{"routed_scale": 7.1, "balance_bias": false, "optimizer": "adamw", "beta1": 0.95, "batch_tokens": [32768, 65536, 98304], "seq_len": 1024}
Below are experts of layer 8 (counted from 0) of a mixture-of-experts language model. Rows are named router (the router's row for the expert), up (a neuron's input weights, with its number), down (a neuron's output weights, with its number) and show model dimensions 128-255. Each number is 128 + 32 x the weight over its row's rms, rounded and kept within 0 to 255.
After each expert's rows: a language model's description of what the expert responds to. This comes from a sample of Wikipedia text that the model never trained on.

# expert 37
router [117 151  74 158 106  88  80 188 120 141 188 106 139 115 183 171  64 167 127 124  90 190 168  92 151 107 109  94  98 158 123 122 133 203 120 202  54  88  73 148  86 153 143 185 159 131 165 121 135 171 119  79 199 134 171 146 156 153 100 178  54 134 124 169 174  52 111  88 150 134 121 150 126  86 186 105 140 136 143 143  88 118 144  76 142 116  97 160 143 112 102 146 129 168 130 146 142 144 136  85 118 112 134 146 150 178 106 176 122 168 151 114  91 183 139 146 160  96 177 117  82 116 127 174 108 120 125 124]
up3 [161 187 119 198 130  69  94 165 125 148 147 116 108 132  97 135  78 113 167  70 133  66 113 110 152 138 152 141  97 100 191 171 135  86 111  96 127 131 132 174 117 130  52 180 165 182 138 192 122  34  87 133 180  83  98 135 120 117  95 133 137 163  83  74  93 127 132 109 134 148  75  77  82 151 124 138 146  85 173 157  48 170 105 178 139 106 102 173 132 151 130 114 156 107 127 108 103 119 182  77 117 123 135 108 187  99 101 128 127 137 185 131  71 189 132 144 136 137 132  87 132 138 178 153 115 126 117 104]
down3 [118 160 143 113  77 124 164 103 169 196 152 140 147 110 143  99 157 121 202 115  92 124 194 122 154 111 109  66 143 162 142 101 151 158 130 155 153 126 111 120 107  87 140 141 125 100 149 109 101 127 134 193 143 145 128 150 104 117 116 134 137 127  96 132  69 140  69 127 130 132  87 157  46 111 135 115 100 121  61 145  81 136 116 119  80  84 115 164  82 151 140 102 157 126 117  85  96 125 127  90 107 174 172 150 117 161  94 127 136 106 168  98 103 150 119 163  76 109 148 154 131  96 137 150 162 166 139 136]
up4 [140 155 123 205 101 120  84 154 102 124 194 144 180 111 138 156 111 142 165 104 110  83  79  93  85 167 152 130 134  68 158 154 201 148 168 112 143 140 122 169  72 158 124 115 147 172 156 193 147 128 154  91 104 148 176 136 119 155 118 127  74 154 108 180  98 116 162 127  97 119 134 110  94  92 136  90 102 114 120 122  73 100 121  82 162 114 152  93 205 145 145  60 134 142 147 144 123 161 135 176 115  94  88 148  66 174  94 123 125 128  72 129 144 166 102 142  96 113 126  90 120  98 128 126 204 139 135 151]
down4 [ 97 139 126 138 155 126 116 101  86 111 170 106  75 104 140 167 126 142 123 117 108 111 123 172 105 103 111 130 133 146 127 141  93  90 149  86  76 170 146 100 125 119 140 137 132 150 100 137 209 146  97  55 167 102 113 159 119 130 121 213 129 167 125 103 206  83 116 142 146 140 227  98  92  58 130  72  85  67 135 163 119 109 111 113  98 129 137 155 100  92  83  95 144 147 158 162  91  93 112  33 146  63 154 127 143 201  89 102 133  87 101 102 148 142 117 102  96  98 147 134 116 129  80  93 131 111 144 109]
Description: Census population figures. Numbers in census sentences like population was 117 or measured as 366, plus "as", "%", MPC and JPL in data tables.

# expert 6
router [125 193 117 131 126 126  84 127 150 110 140 108 128 181 132 145 134 125 167  93 109 119 111 164 110 136 146 122 145 107 131 158 139  85 159  30  88 145  95 107 160  94 170 131 103 148 135 125 149  49 115 207 127  88 100 159 125 136 173  59 148  81 160 131  70  89 120  87 169 143 111 143 135  64 101  65 158 121 177 169 162  85  74 175  84  92 118 110 196  90 122 115 146 153  99 129 128 150 160  94  90 157 118 101 120 140 125 127 136 138 158 155 185 163 139  96  60 139 138 119  19 118  92 117 168  68 101 149]
up3 [134 114  88 175 111 137 120  98 114 180 153 178 165  79 109 134 112 131 132 137 133  79 111 193 114 174 145 101 158 179 120 139 108 122 116 164 113 167  99 148 128 169 100 130 145  85 122 118 123 125 123  73  94 165 134 192 131  95 144 149 148 150 109 118 142 127 159  43 162 131 212 126 150  96 107 101 124  79 142 127 126  91 114 117  89 165  54 133 146  95 130 122 169 131  65 133  94  46 117 202 128 150 167  80 140  77 141 177 124  99  79 116 136 129 140 121 160 143 130  84 108 104 176 128 134 147 116 146]
down3 [ 59 119 195 117 117 161 128 126 162 119 132 209 149 108 143 108 134 105  87 165 126 154 170 136 190 155 156 137 113  80  76 168 139 152 154 183 114 157 102 153 109 155 157  92 144 136 165  89  64 123  87 125 187 136 129  65 119 134 126 170 139 165 163 158  96 172  95 127 152 151 153 126 142 131  88 135 132 141 127 121 179  90 166 111 179 137 102 166 135  62 145 147 189 132 128  74  69 149 116  91  84 126 114 138 130 138 120 172 118 178 139 177 154 128 162 148 139 118 147 107 152  77 105  93  75 109 129 182]
up4 [183 170 103 137  60 137 117 159 148 111 124  91 168 168 137 108 114 194 112  92 169 158  39 152 124  93 104 147 140 113  62 113 105  90 142 138  85 159 153 171  81 126 121 115  86 130 125 150 140  41 167 173 101  42 112  88 235 108 157 108 152 126 163 134 152 141 128 138 130 142 125 136 107  97 126 109 138  44 135 176 133 140  78 166 147 197  79 104 168 124 102 153 156 171 126 154 119 120 171 148  86 179 110 154  81  45 132 152 141 116  82 132 148 121 117 172 130 130 166 129  94 144 136  98 133 146 119 124]
down4 [136 142 118 111 113 120 115  72 152 120 166 113 103 138 121 118  95  97 135  71 157 167  91 167 111 156  96  76 137 149 160 134 118  50  78 121 157 110 149 148 174 138 149 110 103 149 149 122 108 144 123 148 131 125 111 127 116 149 136 120 102  83 111 184  97 148 136 155 139 132  99  90 139 120 123 108 117 176 135 134 202  78 148 123 158 119 142 116 154 159 138 139  65 113 137 144 110 133 141 108 123 130 102  85 152 149 103  75 184  80 116 100 172 148 105 119   0  91 124 113  58 121 153 141 139 127 136 118]
Description: Names in credit lists. Commas, dashes, country codes and first names in lists of people: bibliography "Surname, First" commas, starring/featuring credits, tennis draws (ESP, BRA).

# expert 32
router [121 155 153 165 152 131  92 170 117 148 185 136 174 142 128 120 168 161 176 136 113 106 107 122 132  84 133  99  67 174 170  88 156 104 145  77 117 103 110 150 114 120 152 146  67 125  95 178 180 130  92 114 151 105 132 111  90 138 115 124 107 221 185  88  75 110 146 145 149  72 153 161 128  79 146 156 151 141 170 138 126 100 135  76 106 125 112 154 122  96 206 122 154 101 190  97 133 179 128 105 115 117 160 126 175 115 114 185 168 128 165 103 102 120 154  66 137 100  96 147 177 109 141 173 167  89 109 175]
up3 [209 124 217 145 115 128 104 156 153 103 106 223 121 156 118 114 182 149 191 127 118 147  99 111 156 150  85 157 113 146 225 108 134 129 140 154 124 129 103 160  97 118 166  77 147 132 104 134 131 102  95 119 174  96 159 147 109  90  99 125  94 150  79 100 167 146 147 113 125 119 126 157 109 123  99 138 124  87 137 165 146  79 125 122 108 133 119  42 108 132 164 121 163 151 126 107 149 175 115 159  56 123 126 136 148 149  99 159 109 128  74  94 107  97 144  62 127 133 154 104 153 175 149 119  59 125 138 101]
down3 [123 185 117 117  73 163 138 162 118 191 114 167 123 157 152 100 133 125 118 153 154 144 150  98 116 134  72 159 107 147 131 120 180  82 131 128 158 198 155 148 123 176 113 103 191 149 149 130  95 129  73 120 185  92  96 107 164 133 114 113 163  62 127  93 136 135 108 133 118 138 142 118 111  84 157 135 134 143 134 126 127  49 104  77 125 151 145  88  62 107 138  86 138 137 143  99 184 121 150 119 112 153 158 148 120 164 162 133  66 140 102  75 155  90  79 148  69 132 190 118 165  89  96  97 167 130 118  96]
up4 [124 140 102 122 123 156 119  68 126 126 180 149 153 127 145  58 137 145 135  95 187  80 146 174  82 116 100 202 129 119 135 121 106 155  84 103 135 139 178 139 132 162 150  62 190 125 121 190 120 124 148  90 109  90  78 123 141 123  81 110 206 170 156 126 111  98 157 138 131 153 136  78 120 125 144 153 137 123 175 180 141 118 166 105 145 117 119 121 169 116 221  92 153  74  97  96  91 129  99 116 120 128 135  67 158 125 107 146 112 119 125  82  97 134 107  67 125 120 135  86 131 137 132 118 145 112 130  85]
down4 [101 122  97 108 179 153 115 145 133 124 137 114 112 111 138 187 142  96 123  95 144 164 169 143  69 132 149 133 134 201 123 110 107 119  68 109 111 121 195 140  99 113 118 124  95  17 170 254  94 114 162 142  96 173 159  78 137 125 135 121 149  89 146 180 135 129 155  98 107  96 123 102 112 114 127 121  85 138  80 128 134 151  93 106 120 135 126 158   3  96  76 163 117 119 171 121 165 131 125 125 151 181 103 177 103 122 110 147 119  72 129 123 125 163 135  84 137 113 161  91 130 111 100 152 156 103 153  41]
Description: Copular verbs in definitions. Forms of be, and that or by, in opening definitional sentences of biographies, team and species articles, such as was, is, been.

# expert 35
router [102 110  89 119 180 123 181 146 104 101 155 120 113  65 131 158 135 157 133 179 158  49 158 191 137 179 119 123 142 192 131 119 140 185 168 126 101 106  82 104 103 124 140  53 163  92 123 131  83 171 117  66 128 189 161 153  41 157 114  97  96 111 137 143 170 139 124 111 148 139  90  95 134  93 113 112 144 129  72 100 137 176 183  59 137 140 130  81 111  95 112 147 127 142 189 153 157 127 155 153 132 123 156 144 102 148 118 159  99  67 156 165 145  86 163 119 151 147 109 100 145 122 128 117 169  56 136 118]
up3 [196  82 117 108 107 105 118 157 137 135 130 126  85 145  97 123 132 123  91  86  98 140 123 145 176 119 108 148 126 128 122 131 117 101 133 170 151 144  83 137 157 211 137 110 151  95 125 113 100 158 118 152 126  96 158 118 139 144  97  63 145 115 104  88 108 188  84  22 153  64 142 150 139 145 149 152 156 129 151  98 116 131 139 165  57 141 198 103 142  79 136 149 189 158  63 161 134  58 155 154 125 104 113 106 131  55 133  77  83 189 150 155 123 165  92 138 116 120 161 127 122 119 175 167 156 158 103 130]
down3 [ 83  72 123 128 140 102  98 197 108  91 105 125 172 138  61 105  68 147 150  84  70 126 194 116 115  81 145 159  50 126  87 113  99 151 173 118 155 136  89 109 160 104 113 142 147  95 124  88 142 181 117 135 106 104 112 110 102 127  65  82 139  43 120  73 133 104  79 154 126 123  91 122 129 129 108 163  68 151 182 122 161  84 146 122 175 139  93 138 116 122 168  86 164 148 116 207 109 102 193 128 118 113 150 112 144  98 135 127 148 148 164 126 146 135 116 194 145 106 130 130 107 119 143 152  90 110  51 145]
up4 [143 132 118 135 172 148 169 153 109  78 122 157  72 121  93 126 156 158 121 102 209  96  93 104  81 157 155 134 112 150 112 105  54 118  67 124 169 218 102  89 145 119 153 137 150 110 144 120 116 111 181 126 132  70 106 176 120 140 155  80  90 124 108 138 162  91  71 103  84 149 159  86 122 109 147 135  74  71 140 146 160  95  92  94  93 134 139  62 111 185 132  91 148 113 133  72 121 111 127 131 103 128  77 149 124 111 150 125 132 159 132 107 183 141  91  70 127 108  91  88 163 149 125 173 136  94 159 157]
down4 [111 104 138 145 117 156 127  98 101  83 109 147 120 125 108 109 125 161  70 169 158 109  67 144 106 184 107  99 109  99 113 157 121 162 127 142 109  69 151 108 127 111 108  97 104 164 176 129 154 163 144  84 124 109 158 143 121 182 133 144 124 134 140  93 108  88 166 164 138 158  56 136 106 137 145 111  86  98 139  76 174 147 169  27 156 133 137 112 132 152 123 155 104 132 141 130 140  84 132 151 118 162 157 174 181 147 186  96 112  90  86 101 134 182 127 107  46 149 132 169 195 108 145 126 150 122 188 166]
Description: URL dots, word fragments. Dots in website addresses (www.site.com), plus abbreviations like Ltd, pp, Pos, and fragments of foreign or non-Latin words.

# expert 15
router [160 159 119 107 104 131 147 103 136 166  79 125 108 110 100 137 126  66 120 108 128 122 147 112 109 108 123 150 134 136 125 118 126  62 128 123 151 167 149 136 131 126 107 127 178  79 110 128  92 172 151  79 134 139  85 169 146  78 116  84 164 227 110 105  57 101 149 106 165 100 185 149 139 121 143  62 125 115 170 143  65  87 120 139 111 108 144 200 169 113 140 121 183  98 113 108 125 160 166 116 111 155 171 139 168 176 144  68 110 153 105  76  93 136  86 161 255 108 161 110 216 166 133  91 131  88 129 117]
up3 [118 149 169 123 106 121 117  74 187 159  69 121 148 211 161 148 190 141 154 107  99 110  63 107 106 150 141  90  99 120 130 138  89 151 125 162 119 189 121 111 119  96  87 107 123 198 149 179  65 133  99 140 133  87 157 128 135 103 171 165  81 101 112 175 175 100 121 135 116 118 123 126 179  89 181 127 140  40 148  76 143 167 145 127 131  89 119 162 158 145 104 144 169 105 112 142  86 114  93 153 182 140  85 147 134  79 146 100  82 107  69 135 143 150 207  73 148 117 114 101 131 150 116 115 184 191 137 149]
down3 [115 136 154 117 133 102 153  79 134 136 137 134 174 155  98 112 192 191 182 164 111  79 135 112 135  95 113 161 144 170 144 123 136 107  94 161  80 141 154 126 140  66  86 138  97 114 165  97 176 147  72  97 149  70 125 191  72 117  75 158  98 166 105 158 105 104 124 126 130 115 122 116 159 101 139 146  92 139 127 127  83 142 127 105 183 135  89 152  93  90 114 148 177 123 115 171 135 167 132 110 176 159 159 157 116 124 118  96  89 114 115 121  94 119 185  88 205 124 175 125 182 184 161 139  98 179 138 114]
up4 [158 145 148  69  76 167 135 145 117 134 139 166  96 148 132 166 126 111 127 123 129  79 162 121 141 118 184 187 145 122 105 121 135  98 123 130 122 165 142  85 155  98 189 170 126 103 153 140 153 106 162 134 157 119 167 137 111 140  75  87 169 134  79 121 130  80 152 142 185 119 160 128  88 148  98 134 122 156 115 128 164 136 109 116 109 149 120 137 129 134 201 172 145 173  77  67 173 122  98  76  96 124 143 124 163 177 138 124  85 123 162 140 146 170 136  79 108 104 133 130 124 193  98 115 108 103 101 165]
down4 [115  97 174 141 122 128 120  55  54  87  84 166 124 162 146 186 124 157 152 167 166  91 151 146  92  97  95 125 109  73 144 101 129 147 133 111 165  83 143  62 100 123 137 122  99  81 138 125 131 138 101 133 104 118 123  96 156 115  93 192 116 133 107 114 141  47 148 115 133 164  60  98 104 176 120  84 119 173 145 165 118 153 138 112 119 139 142  99 114  98 132 156 160  90 123 128 152 145 142  64 136 114 141 139  72 148 167 154 145 172 161  79 144 140  98 111 101  89  84 110 139 128 127 144  91 136 155 122]
Description: Determiners before nouns. Articles and determiners like the, a, its, new, entire that open noun phrases, as in "located in the city of".